config.toml
experts_per_token = 2
routed_scale = 8.0
balance_loss = 0.00208
vocab_size = 4096
norm = "rmsnorm"
optimizer = "cautious_adamw"
beta2 = 0.95
batch_tokens = 65536
steps = 10100
dataset = "wikipedia_en"
Below are experts of layer 2 (counted from 0) of a mixture-of-experts language model. Rows are named router (the router's row for the expert), up (a neuron's input weights, with its number) and show model dimensions 0-127. Each number is 128 + 24 x the weight over its row's rms, rounded and kept within 0 to 255. Numbers have three digits each.
After each expert's rows: a language model's description of what the expert responds to. This comes from a sample of Wikipedia text that the model never trained on.

# expert 18
router:119154121128108110139141108113127158118095150149151135126095106147187145108143124104126104093152157099147098089129155134164152161178105170088171174178112113129119154113110146097081121146131132102139129122096158131143118127156133125130140177122146103113128125115112132110105130115112113143092151107088148109112122151156118141129164118154166097131157083157075129147127095089164135134126
up0:138077127147091130124155126159142132154110150126079150152143160121134149147117121122110177109101090123123096076094166106071131158165137111123143148090098123175167114143108132110128125122125093125125094156183115102121110139154120132128123117138143093136162145171121126141107112133110182114125147152084110166145110094104109087111117161149124120107148124147121117099102124162103121139108
up1:109081157187094132125176126114106174125139124168164144133139113155145152162130108110093124109151122138117136124139099145118108112154143093100129125160121101098169110107104150125142125163127134122127136115141096189152123126118082140155138117138125149133100140144139106185128087149169150127088142129144137122156127148159110162129162140134158143200136163109123129096101137124145129082135
Descriptive prepositions

# expert 56
router:155088130109145164078131133150136142132177090121125160136155151140139163097140154141100154151112091105110147102116120093098153097115146127154082091132168116173129139151110153129167154107113107154125096128134112117107155117180132135159156104132166114115134131104142162148070143135119125115105143140143139106127132150134183108144087127124136118084126139140153114062120124166120129145118
up17:139133152104100164115162149121131165123157173133142125157144114117081153134148104106106142133106119110158085115164165087146115127119132137132091110144118138114161105137132092124167100136135145100137144145102171100103102099158138159119130155071122141117157110170083142118122111082148149106125140160148123123112105116166158110139094106168118095122101112107123168136073109150091137138128
up18:116116115141144119161143110116121124108126184121148098075086100138159156102167129099133136143148110112159145131098127108094138144114147143122131134092096128127097106142134170115101169159125128136143118136143148123102154102160119099100130141142137136175097091139152109086106125170137128181127191159096156133142128113112091113079154133153185125131104117166132148108133123126138081121125
Sports results tables

# expert 52
router:173112150116131139142118137144110180144135104117080113140131173137094135097116119151148140140162097132136154094130127084121109104127175118171122132125102120127096133130093133152160137097089131157110098145192125097108110117098118154153150131122147117131141149122128138127152145113113113100134098106118149121167172102132126076094109138065133146133136136180149115082126144140091158167140
up8:135111128084118105116167155137148143097125150113102169149063139119107179104136127153148119120170110149126117081130125110120115147172116098145084113151112149132083157131179183154140155134112130178158134112144111147147143145153135147129128150108140108092116130136119092137176144142086121134111122147143117180129118150122178174122085089108131129122111125117140101139136100123136122136140
up9:140177146140161097118113135106115105126102168085072118170152098109090133091086139126166097094098178132089112131140144125073093161137137166095121169117137094117168151129106119113125090094132103131122118151142120140110121140134096137154130133128109116102167102138134097113097132152131119129110122106155140160157146129131139100152133080112152103130124123123084099110110100152127107137154
Table pipes, word openers

# expert 63
router:134173138133133138124186132095141171159124124115105127156120101134160143094112110143136105133104177120139142115144128172132096147153156094083137129136150082144097086093140092112111113134083134120097139063106107124158149160131097122141121169137087143128125140109134157130137165104104071148125128115137145130128121143133120108147080095164147125136128104152103143157158147135125169150151
up1:151111130156096075139117140110139116152078156088144116143160078089123100181126137121163124121158118148108171130114124138129157097117121132131146103097135123124149102138098151144142139116108119099144181148107140125117119104157131166100090149144096128146189113133140107108125167149130116142106078137166100115135130154138102138166119134083170148127127135123155107160153146081143108136158
up2:145114137175134116136122115115101093150070150103112112144147113123131087087144142090150148086108113165091117152144162135089085157097162118124106116105149107153119139176112127166123130119105127124111125132083119126114163090156119124117048160095120164149148146138117128147134128121125149109133150120099089151164094152096135163127139138117121099091123101125157160142121152115117129099122
Census and geography terms

# expert 60
router:124164111117086096136160150082107154127151132110129117137114114161095155096138139136134089147148129098123141143170092154104110106119134107134121125144106134134098107105120120108092141066148133124135174113117104153118149161099112113080136121133165167142155123121107132110165140120141080110164084181108175098083107132110141153140165146118081102134129092137107117134149107129099141130140
up0:112114097115083158114134121117133149123122126174130137076123123146110137088158144092090169125160130102125092100127091143171119120146135158134123130098098171115168130116121152113141126134173155138185116140095165177136157117148148149117120151117117100133107172151122080131133096117094145165144157125158100114150134130115151136169157093153127118132106129118109117121065123121131100106111
up1:141090158107113104162152106122099110101132095109076138102127121143147109128126125142082118140119116121138165124160107113156113103117138095158093162145092117168107119118124120183097132130074144122140128113125129131105097064149139153153149111171110164122083142148127127123128136133144143127158096112156154119132146079097106100139124094121122180126109111172145143103132122127104117067126
Mid-word syllables, proper nouns

# expert 47
router:134106151129161138139183140118095118105095095143144154146167173177116176149117139176107132138141117103131145086149161134115155102146142123146155125126099116117134124142122165128169169090110102142130118160148119103077143117127084113172154111159156156124147113150120159172142151103129099130147142133134149100102159122137124106127156150121113107131129129139147082117109120164144180100100
up8:077158166153184106097117143132129160150185158146101119151170142132154105104133115142122103158122093112157145128083096135115169105157182109160143099138140126089162146126126104094101149148142144103089126148126136146108122153104110120104174138133105174133125136123127138124120136146136155097091116136128158078109092127103112154110110125115076110108143155107128141107115101112137129151118
up9:121103148109094151120118123123140124093110147156108165131104149122194124167109128136089130147141103123108139125156131141128144096139117178112143102126133094121114159118116140112102140099183119149092143131166160169114126093131132103128079099042094106146172124112120128110150150121130138105110110108097139147125137122088144135143155130108106131118147083142094090117166102139171127132143
Conjunctions joining descriptions

# expert 54
router:112133106140104126090117117123167103126157175119112095084105095144118110095123172100122132108169146157140127165066118138158109155143135113110135135151143144080110102136136148118106169119115137102112137118069180144175145111130112135142088131111145133103150135095115079139171127127130122138136131123147088140146104143144164166133129105188120118147132139092152148143149130125167153144136
up1:152084127119132163122127089121128114138106095131107142172132153143125106152128135109132081115147131116136096129130162136138121125145123098149120148153125116102067163100148094131120104142121142138141097113111152147090165149143144106118150168119119076151086154118122154160126160120144130116163134120136093094111137170097130090164127133088155114135170122140114124092085115095143166140202
up2:086129119154116156166132181188107128111135119153162111099126098151137127119112157122075130082092102142139118130133100116116114130099124111133154120112105176136126092114142133141121155160140142134115127145136147141163121147131176141119100150099136181104090151106134085132145139152104103122107148080097098123112142135139121144117090163111124118108151097142111175135110112087092117162082
Technical word starts

# expert 39
router:147134158095130094121126159149105146140108103169127096085137149073107087124120114127090143164127116138145091120123121106127119121080175156163125127110159169109158150118084136112124165138159132138156135168135131124127122136153165158087123124148147152142128170126139118116110084128148151118092083134098144148164123125133097082094172142100094126142112095126117105113089123108112124112098
up0:146120155105076143154144126159123131172110136111142129158140089159144165101160119161116113152106119105145171169152120130098082138137134157154173132132102109102091123094104149155138103138114155125112087128122125148123156156130134134153113126156134104144128121126120131097168116118131139160103094159169113144109183089176157099118120152122106179173101105115112095119142143108105121119152
up1:102151122125074141095113140117108094151126124123152107131147079137155105144089115121124089156084100105153100101135141127145185100105141114107144122169103149117086135142107150116119132152138115100106159113096160096121178124160166106100122140080140124134120119161130108139114165162121113131101120097116105090132130150108146097122156169097122071162120134112102129126113099130130089158144
Film and television vocabulary

# expert 26
router:154137126119176080157090164139147165127128138130116113098136139108134069122122145080116111130139141102145096116102124127174104162073159160152129138094147152140153120145124142167110143107124147155118139160100157116143109088139129130082149124080158138117118173120167128098120090102105119110124130083118121169109122165108123097125103123110121087093144117156150167142129128122148143142145
up4:098098107109083119099114094115148137137156109124096134105161155101114121138146121130096141167106128136125126109145122128093172132121159135165089145150182146147142133114101098144109119130140132139174156165124111139109143126175121173098119123125096134115115103086130115168103116148187121140098169104127108145121157091123090121157082137150086112085113130148121154125114077143142097130134
up5:129110120125143103160120117136164099073097176124119109075143166135126146149143125110121172117165145107095157125114125104117140085083153125164107125103145103111119105160124139164158132133112095159103116132169097129104132139178105116174142118144125131146126088130098135149137124138122105166160134129126154080165106144109126129087122071121149132086110170158141099122131133128110158115122
Everyday nouns in narrative

# expert 58
router:155149190082139171118108133100153171098136121126133116099148142064137088146150127148110143137125139166080141109079144137105146126146138133135071142148126090147130117104116112118125156131158111081121088161089126136113126174154150168135112156137125151109143138152154109136112098121131144166118133095126112120129119131088153102131132118130107156114069117125124137175134167127127109114102
up0:124110164105117162157129104093106163133152124099151105119128112134125131129085136093118117094117152131120114114169154140128092113127098129142134118123150158143134092135133092143138126180134140147125131148165132134106103152158093110107175136116122123164166149120134115170139114058133090145148135145111099145099150171108095090095105126163125112089098178151104162125088152089141107136119
up1:127124063100150105128146113094143113095137128163149122110132173166152126142124147141144132145099108113142146126080115121146098134125120184162073121092104162141145132143108132178125147163107092105139132155136139133140113134152141091163149102089145147142126136124144121129105108135145154092096131101093157112131115155115121115099155110068106106093122128171163090085163121110137132121125
South Asian name starts

# expert 30
router:105166169129160114140113130114127145117143141118085105128158085094140136110095124091128135116124187084157092125114161134149094165102150137098149129113148130089111139134124125099093124143118101113116161139108146147107146136180130132119146118116111155088130142110116122135085130107124106126096126115136114105095100162143113097145090118156109080142143125142127154154112095101158168083195
up8:106083139161102121112110133118148143114109170110099147136100110061170160134183126126108138123128117129142115106110184129164158119128154157126113163144118093141123145137129130133103118117142163117140120134137137134145075116118112138133137144099163087133132166121154153154093095152122145159114152079081116112126182169147170124149147122147155096142150105166108148107147162148115132152131
up9:165168122114098132180105148111100137098087174165149139138133110125134155129115157100110173141154130122082144140127164133103114161133155128091130100121124101158118141099104154112129090109157177105118103128126089099128109142126110159105119147100094122120084096152122116133148137114103131171105164107103123103108173134126125141147120156124155112184109152146107130173109145147156124110161
Possessives and adjective suffixes

# expert 36
router:118125104132144118097140107120160144145158131122115106125139081117153108082102158115140083129138174138100083106113124153158131137135122140083095174148101099106116113162115155098123143144144142135144158085081172136151153125131104129149138176105129093150150137094155127102084143128089102145117150124127120089140120156156173130117121127165109095105142110127100144101175116116122178142130
up1:114113126076130169092156178115156095126178104125141103129124083112084099146131164148127149126091124145069152137153151122134170115113176122074105086132139125111124142094146096133112143118154161096083118158133127096165128131086127111160096117161163159124101163141155116106145114123111137092111127120144131118122114081136144158116100122123110139099122154132137117145126127150122113120131
up2:112149120129132132126131114112092137126103133104136147097100110122107130101102129133097120136129121125121113155139115148181055153121122094111093120089154152104150105116122169148115071133138115103100137076094127199162104099147112145128125127112124106131127158130118110159157084138104084111127114154131136096128104128107152112102154117161122159165107143064086115127139139084130111118123
Plural subjects and endings

# expert 15
router:169137097093130121154146128100125137181150128143125126147091105138138127116124165135136097124118115139144127131138117166163110131134116102127136135138108118131106116103189131117094154144086157105100133068093146090178144134104110117104118163132144144127137121136119167138162168096096082093111123109120140137104156100106147187139105149164161083104134117133112159162165123124100142159116
up8:104087100180174155099164120122107182137130123103167116145145132107150114124104127164120152120113100132135122094165146125107167147144141122129114097174176183140115116109128105132101140140134133111152084110148133131104098120128129143122124133148123181125098103179149131085106135135145127160133176122128132150157145120178141125125160128126170121168120142084140082129129111170122144136119
up9:133165154140128132090113124148126127130077152135138137141102126162177115151142128116164122140167193133104141133132131106108139147143135123106158108137134118107114146126092144108130136169117163141152163102140144098083147134123114106122125127135118125101134125155162126172126095094124139155080152112127148102160112136096114076093146160146108159070175098102099143153112097120095096139168
Census and election statistics

# expert 38
router:113126120102137123125145155102099172113092141116146141169177160168124179100119116115095131126100119130142154121141099116091129146106090108146143106180143144128121139113107171118129128086121099119106145199129143113103131112137121117123103121158184144101166126113115163105109111111161180124099107099144141155090104112131126121141158170102086105087138116143147103124133098149130123113137
up0:170146127092106110092151158112094103150106104140138149108126132109140138138095144140158102168100136141131109129126096130129140155098147114170121102131103180137108129169105137160112154135140142161103145119172077116115120141149099156100165104115121136110128138135156111156119057108128124106143125106089104090109142128169128127114159145098122136133165144131137127083181101124091131076142
up1:133125095148090120108142132087142155100118118085139161107162098097119155142101162116155151163157112119128143161184114098125090103122129119118128158105174124175143102111149164107135104144116096119153118144147158149115110123139108133127161113127119154137145165121129130160120168188143129134159149111145132099143130113098118147136121118136162163143151116187088183154113096123152094131139
By after verbs

# expert 20
router:133163129099125151114145120166129090136148135106120088151133141114094107141121120133104135113155135161134128102149146138116135093130161126165114096112146093169082171103104155125173145097168117170090112152183152158104147108153111124134152104120111121161114080105174091107138097137103133130118105143135144132122128140129163115137152170140137143146143139118111109152137138208134146165117
up0:085150160133129168135138175160144110166135160137132096147116142129157129144123156121119110165078100099137103117154131095147105120112145165133112137111140140153121139136128157162151165117135088160110072134133165097167096125131139155096083128140161114131138182125110160099122088082095107167135147129165115071133160140140118136144142114113090103151106120136145142138131126112125097129124
up1:111110139147165117153101128171116121124140100133094139134151083135126117116154107123120152076119086125113158126176106190108167108085128142120105165074113117138148116144154120135160102102099124092173184117119089131110153127082142133137103140101129111149142101117151157136154101126133168117122090113094135100127112104143136112116110131086155115112129133133137113083148119112174123127153
Iberian name pieces

# expert 32
router:130140153066152154141119143129159162109151093123126117098157138102161072149157137139113150137101151117092143103072125130088152100121166137096073108146134104152128143100116111135141158110151100104136101166095109149096133167148130157107143155141108134122134123114148115125126111098133152179109158111119144103119123122064141135137119121098117117137085140131128141183126138094137090111123
up0:132121117099091143095124123125103118147150170101089119130114119141113120099150086142124104127101124088134148179172149112091160143135134144087121173123120110132175115166156134144131127142148191109159106126107092125111107164121135154086081129127120148128114137162098145130137146069141120141176106112148105102108128095132115100146153105145129152135086131141142154099103151116140111086155
up1:122097155165181174096134134159147087120138122103149110119156124094149127078122087106116117084134103110147135141127116075157121137131143123109112126104140148119110130139149135141119098165117203111131139102151107116154116134102082124147110147169142122142125100132139128131124142130120174106090145132203123144156154133156136133160146125169095138120133120155167151131119121144084165142137
South Asian names, place

# expert 2
router:081123127135127143083109112116174103123157153095082107126135094103155133129144150115127120121127165120124118111101107113146125111165136155079125140160175110107141142125116108093113147122111140128146147076090149140152143119154147111132137132119125136146126131080160060131095127119118105128097194113104131185153106160156144159115100112181151133119146146098149156129130142114152157117109
up0:122122145110162105141144133158103105115123162089128112107116141077135129134091096138117119108116106152139141137116086140140138089128067126117110135154087112143098112090128128145095139153122111110086122140113132134155090119116126069116171102122115163140134132091168174163168126109145101170118157144098123135133135120090118087143173117162124127158145116164109109112169108114098165152117
up1:113126090128157109141148084154111157106148121133149112123112137128126154142176132107092111134113075109091158139148094156129174136139150143158112093138145146145118139110145097109108123130173060131133117143120150149099114099124147183137082129136115098180086134101148159136132126162117143152094099106144104110134113120095165138129135136087114118131121147122173170101098140148123141085130
Biology description fragments

# expert 46
router:166164136156161125129105134144117144143157090119139148117151151152105152105123130114116092123143081090134175134145107145166131121117127138149127097109100131148087146120134159126151139106131109130111141147153118148076161111098139143144180139134170133118156134129116169131160156139130131092144114164164149086053093117092151098154142115102125101116172164145152112116150097107135104144136
up9:101081118120109138124112140157122139091097108182133098144103110133132168097128166172144176081105179144103148103118145149164117137165115099085168111133094122106096098088153155115101145114127109148115172085116160140135133100167143109117136130094142102144114113113122130138129126124144096115072128145137126166148089092139136144124117130135133101142092127122111111108120132127147163128093
up10:102112115153121151104164144139104128120153128131109116139167081128139142121116140139108133150112111141145130136098157107106149130108126097162138105132126171104174145120128127104137137136175195113099132121162084149129090137174093087124129101127138114120131132135124070098119067120169164098119083100125112155167115138115129141113112118119175103178135151130151154135121144121098098093112
Word endings in careers

# expert 31
router:158125089149088117109178143117101139110117143113154143176095152142111152089122119148139133165139086109146129103155125126095126133181151101138119149137137106172128098084144159174129147112132138164168123136154122138186088158141111105127138108114167114146143123157127100117145121137109132102169112163123141127152169133128170146127158134144114146165125083150114140126158123151107129173162
up0:147156111116133113134136095127181157094080111168149115161183150135143119124142161100125152125169168109137128144158138112143150094157111120087071137130143165143081106147147134153159144115114124165111131145139115128123137129153106111092181099137114122143115147127125134135093159091091090146104155133076114134129166167113138153121105143143113116095146112115153098115110137135126170107107
up1:113175115135129089109169128099104156138113162125157078136109087108121130086159134140154110097170136140175138145137123120100093093165157113142151161134124121134126127107125114155135129137117133140155129134140124138203116182117109085054085116136139134143128111156127133123098136121128115142168097127109094134152145129139091120120146134090093110108091119156116136115165111118098130123107
Sports and place name starts

# expert 29
router:138122114178118135113135159158091139105127123157116127139126134128146183078151133154153149134158069144148158111156131124107107089117169136149118151116151093176137107090132141178140163128111144141143110111171108126146080166137123125151121119128166104169161140133099097111129122125088134130127121132109142177139196105144161132130123118120144128128138110151106140100159136108096149167134
up0:149088102081137079115135106154172146085129087150116097136146113140108165144151151118117101115107129147108105106129116106160102110095097130135102116128118140149124140107145156125112164154117073104129121146135124138145113122152107150111137150105124115122121119164163121129102118133108105096081115125113137102090090157145156162115188175090097135093144080157143113160113145114100102130099
up1:152131125106109145150090119157094126164131167133097141129157143098128141159166145145122119156171128129125164110124162119117138141153161114148113060115109136093092169134145145084141133108139090138103144143097139152131189134137148141131066145131103098100149099152113143123125113126091144169175151124145117146165142154129149094118153132149149106109143146128146100133145106141112101121188
Sports vocabulary

# expert 1
router:151144132132118142129115122117082123140167126118113142137149132150081107157143119095100149112136132128155121096167128123112149096133107163134151097107138148143120180160093162109153089122116122172116180140131168175120103081144141116141160125129116132110131090073130077130157125172146152097125071159145134106125107135139133099130157149130117139147127134122123084132111113178165128094109
up35:137110115153127137140130147119125118119076131103105116127093083155136124115124110125148105093142134144113109118159107131088097077125120137114113146101125061148142098124157125139110131096163167151162082101172130170110143166083124133102096117136117126125122112155140172097133108074077078160146132132109142150130134137122139126114139145125135121123150086126115127167164098170104153111099
up36:132155145089149139130141109127107168146147138155113066099147080102090148133105134134104112190159131153165134121144093117143099099094111120123144169124129082156164141121130132117113149152129137117159154143110112151148093132119158118104158178099106143124146107149139132134106104100175142168094096099149129149137138173094154127152108139142092112152116120114117136160092100118099153118112
Romance-language name pieces

# expert 42
router:145090102130149156115144112141125154182118134151138165167163109156165165157087138142150147136069103131091155099152108145097149093111121123146170140156120128115126143122089116132136096153091164140136106112163130111124141120096079144161134136163140146080091121125099100134128127145144099103119116115149139112163159101153129130089168144120173118114139132118123136101140112165105141139090
up1:132129152123120103129106149167167147102103120104150138135096175102104096102134176101108102123129158133138157113149121129200186187098114145071128155119165124147158127150166110092149111137123129131133133092102122118146133118107100114145130084138154112110146139122089135153138124133097085081126094093131088139150110107130111140166131103152128128116144121135141138108127155119144164112142
up2:137153087154144124159162067108090107166113123114151112120113079141145117122119139117148101124175175138144081105132162139157121131115119120110141155134104121157107089142185095102106147126137157130169165095153095134125117142115141120150116174137131118145143097117135122097111116107108091091179149134143152122112131163121092147158102112117124092135114103146147137099111121152080133153144
Biography infobox punctuation

# expert 10
router:172140119096163142091107143154144152143151148145126144117127149144147146110148169153098132138124110133149143100083137155134112106096152111166098112129157125143132109143132152139142162124114138163136145129116174153113137096157114116121140109127198166137114162111129189104076126103079111099092153126152143159079121154137167102130128116143132097108142146177131117120144099154096135128103
up4:125115130107164124116155134120118114148134143135129108178149114155113159149162169095118183142121091098134139155113148121116100089148116135102095084078161144140164119154160170135137082139146145138130139131146097135112141151116082140130104118141145095097162114162146122118089121140121178117166118150116121136152122109184102147141128092143160107148167132153092104108116102113135108085129
up5:113086120160166107131106123080138084111113115121111140089108148121138132187129105125119117135127130151108166152122150131151127141140120124135125158170104139134145122178122068103116123119157101159119076139150103117072136157127079129160102121133123077137166146092112168130109118116147148165121167166155114128158113154137139133139168113121140148132077152113129147139114118150129098122164
Sports and election nouns

# expert 5
router:105160100117116141104104124092155113142144117103146127087133086068087078142107140121117135137146127141153133132133101119143128155142159107098135104153133089076129125125147083120106131096131138112128136098084115113147162113130141123115097128094130163129177150107132138121164145113140128140130130132136117188106130144105139140167062105171127139166137171118165137175171147122138121153141
up1:134088154102129172130132143102132126125142140078132151127146147156110095165113131116126106107161104097102148126125109080097186108141144099174142145152098135123177101127150117128117109106080113137114121146121110158080115161132125127099115136118144115139144160109084114150132137155185157104137129143173113146119125091110162112109092144079107155125144112168130154124123139100150160092122
up2:148091145104117162156113155155131115147121133167129137138134142109120161175144135113145135090118092148145162088123149134106138128158132100134097154102116153150143139131094085171145132107094129107128106120156079137097143143077151179064113154133124128112143145128117136126168149077154132159123125162140137119117149075112121106125068135131131146171088153124147138139126162136134126105149
Latinate word stems

# expert 21
router:143151120131132117140118143113122162137134104114151133125134133176127137114131128113107117114146138078122150112141104156134111138122151133137171116133108116160104131140103150135112142082129093149124158138112129166069174126120129122133157128123174118112168129112122184107148136106113118125164132135143181075032112147094137117161155141106078102126176111146116111134148084117161133115128
up1:130100112105135127101134169136136136170093128123091149142147112166095138162111168100177130169173116108148114107107159084124176125132068092147143111096117133158150106111174124109161124131155118123123148105141134143136100106094154116117133104165112096139143145152133140083087110086103126134123140147173154160140122113122134103121173098120099111132124097092135096128115104142108130135138
up2:117078147171136094108154135160167142124101151151121129103140169077136099117165140134166166146127131151125130141140122088156116148110119151141093127104181126120138107099126107128119146156140161151145140082144086124101161116164108117126094105105143149092094126141115103124125099141112104126133112139108099142177099086131161171152127131174163113129098139117133166134144111086149146130106
Pronouns and clause connectors

# expert 48
router:084151089131129106133115114132146160149159124146088113071101152084150102127094190098147140139109170118137136145134078133148108139113123157127118160133157132080119128067106111118123126108126138130145141075078149133138147101129124112102129140094134129149136154103125085145157103092096130135110150106137122195132147146134135145143128131182122085120150140129122159151128119119143139151110
up1:134122097139115102124109088133114112113164085095159102142149130158164133147153086121119136117189171113144098159156144125138093148133123104134107091109171117141103108118179170117127160118162087137127137094147135167107169120128134171110155148101126128165132091115100085134141149119128110090125126111096109155155089148142131142128103142142102095128148114130121154116112116068134147129141
up2:181143116144136170111117144123151099132168153116137102152182136127147163104153174115120112115110168146138138122078201106132127114130117114133151135138148134154120163157105152100084173166136129093103154111126159130168092090127144113131136154136108134155121090109129174117098145133111166115112145111135150144145110151169147111131113105149156137147142084144141140095147106154147152130129
Verb stems before suffixes

# expert 8
router:156113146125135168141121154186110103119100119126158136165117153147164171110118125137111131110118105137076167108159168170108103110091092109147148125121106074150092106124136156149136166118117126163085113150160146128119136145148110166155111119176163100102120156169137137155129154128094109107107149096162134093105164129089122129163148148103121121134130138153153116140138113153108117130130
up1:101106124102086122180173119125156151147142153168148158111084132095110095118117166113137133074082144136159129102120107126129083172146164131121155125131124155153110122120164110101108083142124095101135086131128148122113179124126110094153148130122097139129152115151130109101132123153148148124083148107091114129143098129142098177141130156122136170153133082127138101117146160139148110122125
up2:108113137155081135115116083088161099137101143133122108131107146129141113148157160107110153132099171128135129137152133129121140109097122125153126095119090148143141140147144128146137112140091094149146188139136163129098130120118135140128151197155075069123119127099117120130095151106151156163109117148120099143100076143086109098141137088157138122112152097124124112131138096164159109082114
Sports score punctuation

# expert 3
router:175117122168147179085128127185126153144105108125090125127144162135110151093157138177152140115133113152095170126145138149106124138120179145166104116132136097133073114127125152121172173109119145140147131118164127113099162145137105108176118108103176132133127134108098158122131157154093093110129150136157158118120130133121149101127144099117132121106144117147107100085144119150086111145151
up0:089108149111144124151099128166146117145096095097100098112134171135099109167119112129146130108130144131121137117093144126126148149137131135107155086101155124069137138134134103111171157141129128169148127144117090119116157111145093105106178142116108153122161123122133080143119135116123117138100146137165145169111091127090108139136048108110182097094113155134173131132149121131145105154113
up1:148139085137170084149115133124155122111181107126097128122157105130116138137144148154150120147113107169112112109097103134129124149141151190116152107101114107139161107119129094121131096122154141107100091116106082111141150169142133111171124116117136159104116094179165153092153146137108112125163159116153120108143155089140089139144167166102163146096095147123137144142127116116111084131109
Sports results tables

# expert 50
router:108151121098113113112096133109140145113114127178144112089121148086100110142119150135090150159123123167159127123110119113143132108121134151162125160121161184111148171120083111125128143164131133112153124175107132124174116117141177114126136104118126155119100154142132061119156080144141166128129115107092120177162126163146105089105166117101120160105094104134139106127111118123132133111085
up1:144167132095126123164107131142132116160088146120127117093140132099143115147103137102134143153119157131120098141079150096143134137142143167116099125153115185149165114154160145112134124120122120128125109159089135076107082119107128107125129138145146156164134123174109113109110130096147122166074162085134144137153134110131125097117097181093164147128121160113135129142105133111193172150148
up2:129139132157098127098161114124133119137108153111144151160132125121157164133099148132114156161123167088103161118154115130162153134096130125103128168146138109085172130086166108118168086117105159104127076139160122138136152118122133167174170141131113171138128108122094089141131143135128087125130102102165124135133145124182143126088135111124127143144161150126111093151125098193116148129133
Film and book terms

# expert 61
router:136140106123123109124130153099129170117160114118157142150135136169136149112121114136109120124129121072134136106137102159111112132125133127156120126134117132154094131146116145132122162087132125158136165123115143163075155131124122109144163134112184141113142132095108170117135123103124122127139144133123156075021090146100160129147155146125086091140172115145128112145172075131161141133141
up0:102116129128143102123124093141114108161063104135129160163120109118172122124133110154121157128119134122105154123113099105133116136145125141138147081098142128104133107128089158117128150111140090121095113137129086089117104097153128185096093132121092149132101137174155168146126181107160138107102118118114072139130113150126097139101123140118133123109125129179139082125144079106127067109134
up1:090158110095097160093121083155124153169159153105131158119116134163153131140155124135129130134163103124159148173120111113084135140122149151151182132116122144115112156138120132146110127144158091133163115104149085153116129133101095100114104066081159125140100134121091145129110123159120107133151140139134094136118159171167162125149152106109157149125122102158080163125151122134124097149109
Mid-word consonant clusters

# expert 0
router:145126149105154088156100151155100118097093102134177109123114133151147151143129153118122105119157126099138119144134161115158145147161091101151167146099089130130145138129146172147096135101123102089137150148131133080097139125102103143106139124134150098120146092145168149098113125094105129147165115160117154217108180141131121113141140157118139115093100113132139125125104105125165148102115
up8:159109122108141134135144118126095188157153118144088101085131082108084132134100151107164098082108085102139153114132134125122142161125093091101108116090125093103093134130159113123151135149151114110095130087127094120119142121105112159165122140134151147141120149111078106134145148158136139154125110116209174128096127124145092129136110092142106129145116112145153111127148134125103121114101
up9:139121152158141144081092104133136067135138145142096149127094123138185122119109155126154154114132128108128108133124119158154143142155092172098112155164142120134131121136119117118089093115114146127092142110104137125123094104143137108129078146087156125113121145075163155112097110104118155093158121102145135156103137157169154133126127139181152089141166159138121142081152095126149112104109
Clause-linking conjunctions

# expert 24
router:115108104120127179108097132159143135119115131154142160142154134159146144171132121157127100180075128115084131089104155112109145099102135118118143143148187136100144143155110134092156125147097172143121073137159121146140132103170100135145139129163118143103102133098131100111132124151153125112118162128124153111154152123159107095088165098108169164132151141102122107104095119135102145118093
up8:137120132126134096141141156136081143099141108133157144078133120133136141143155145134112129119157127143130157141095079132097156123111142138178153141152143138141113092130104172159124144116179114147127105185143135124096075129087152143130165124138141092100113147138098145129155084143118136113163119152155127140108162142095164091134162110102091175079153118086131127104127131143119129130083
up9:105134119113154110145172136140064139127120134152148139102141126131116086157116103099106138158146137151154104106124143143114113134153122138181113139162138166126174139159075095145135130152196126058176152133104091126122149095129140126155123121120146109137132153152138182122156074118143153102131130133077112120144134126129107114131133120105123159172112104108134114126109162147123110154126
Infobox field names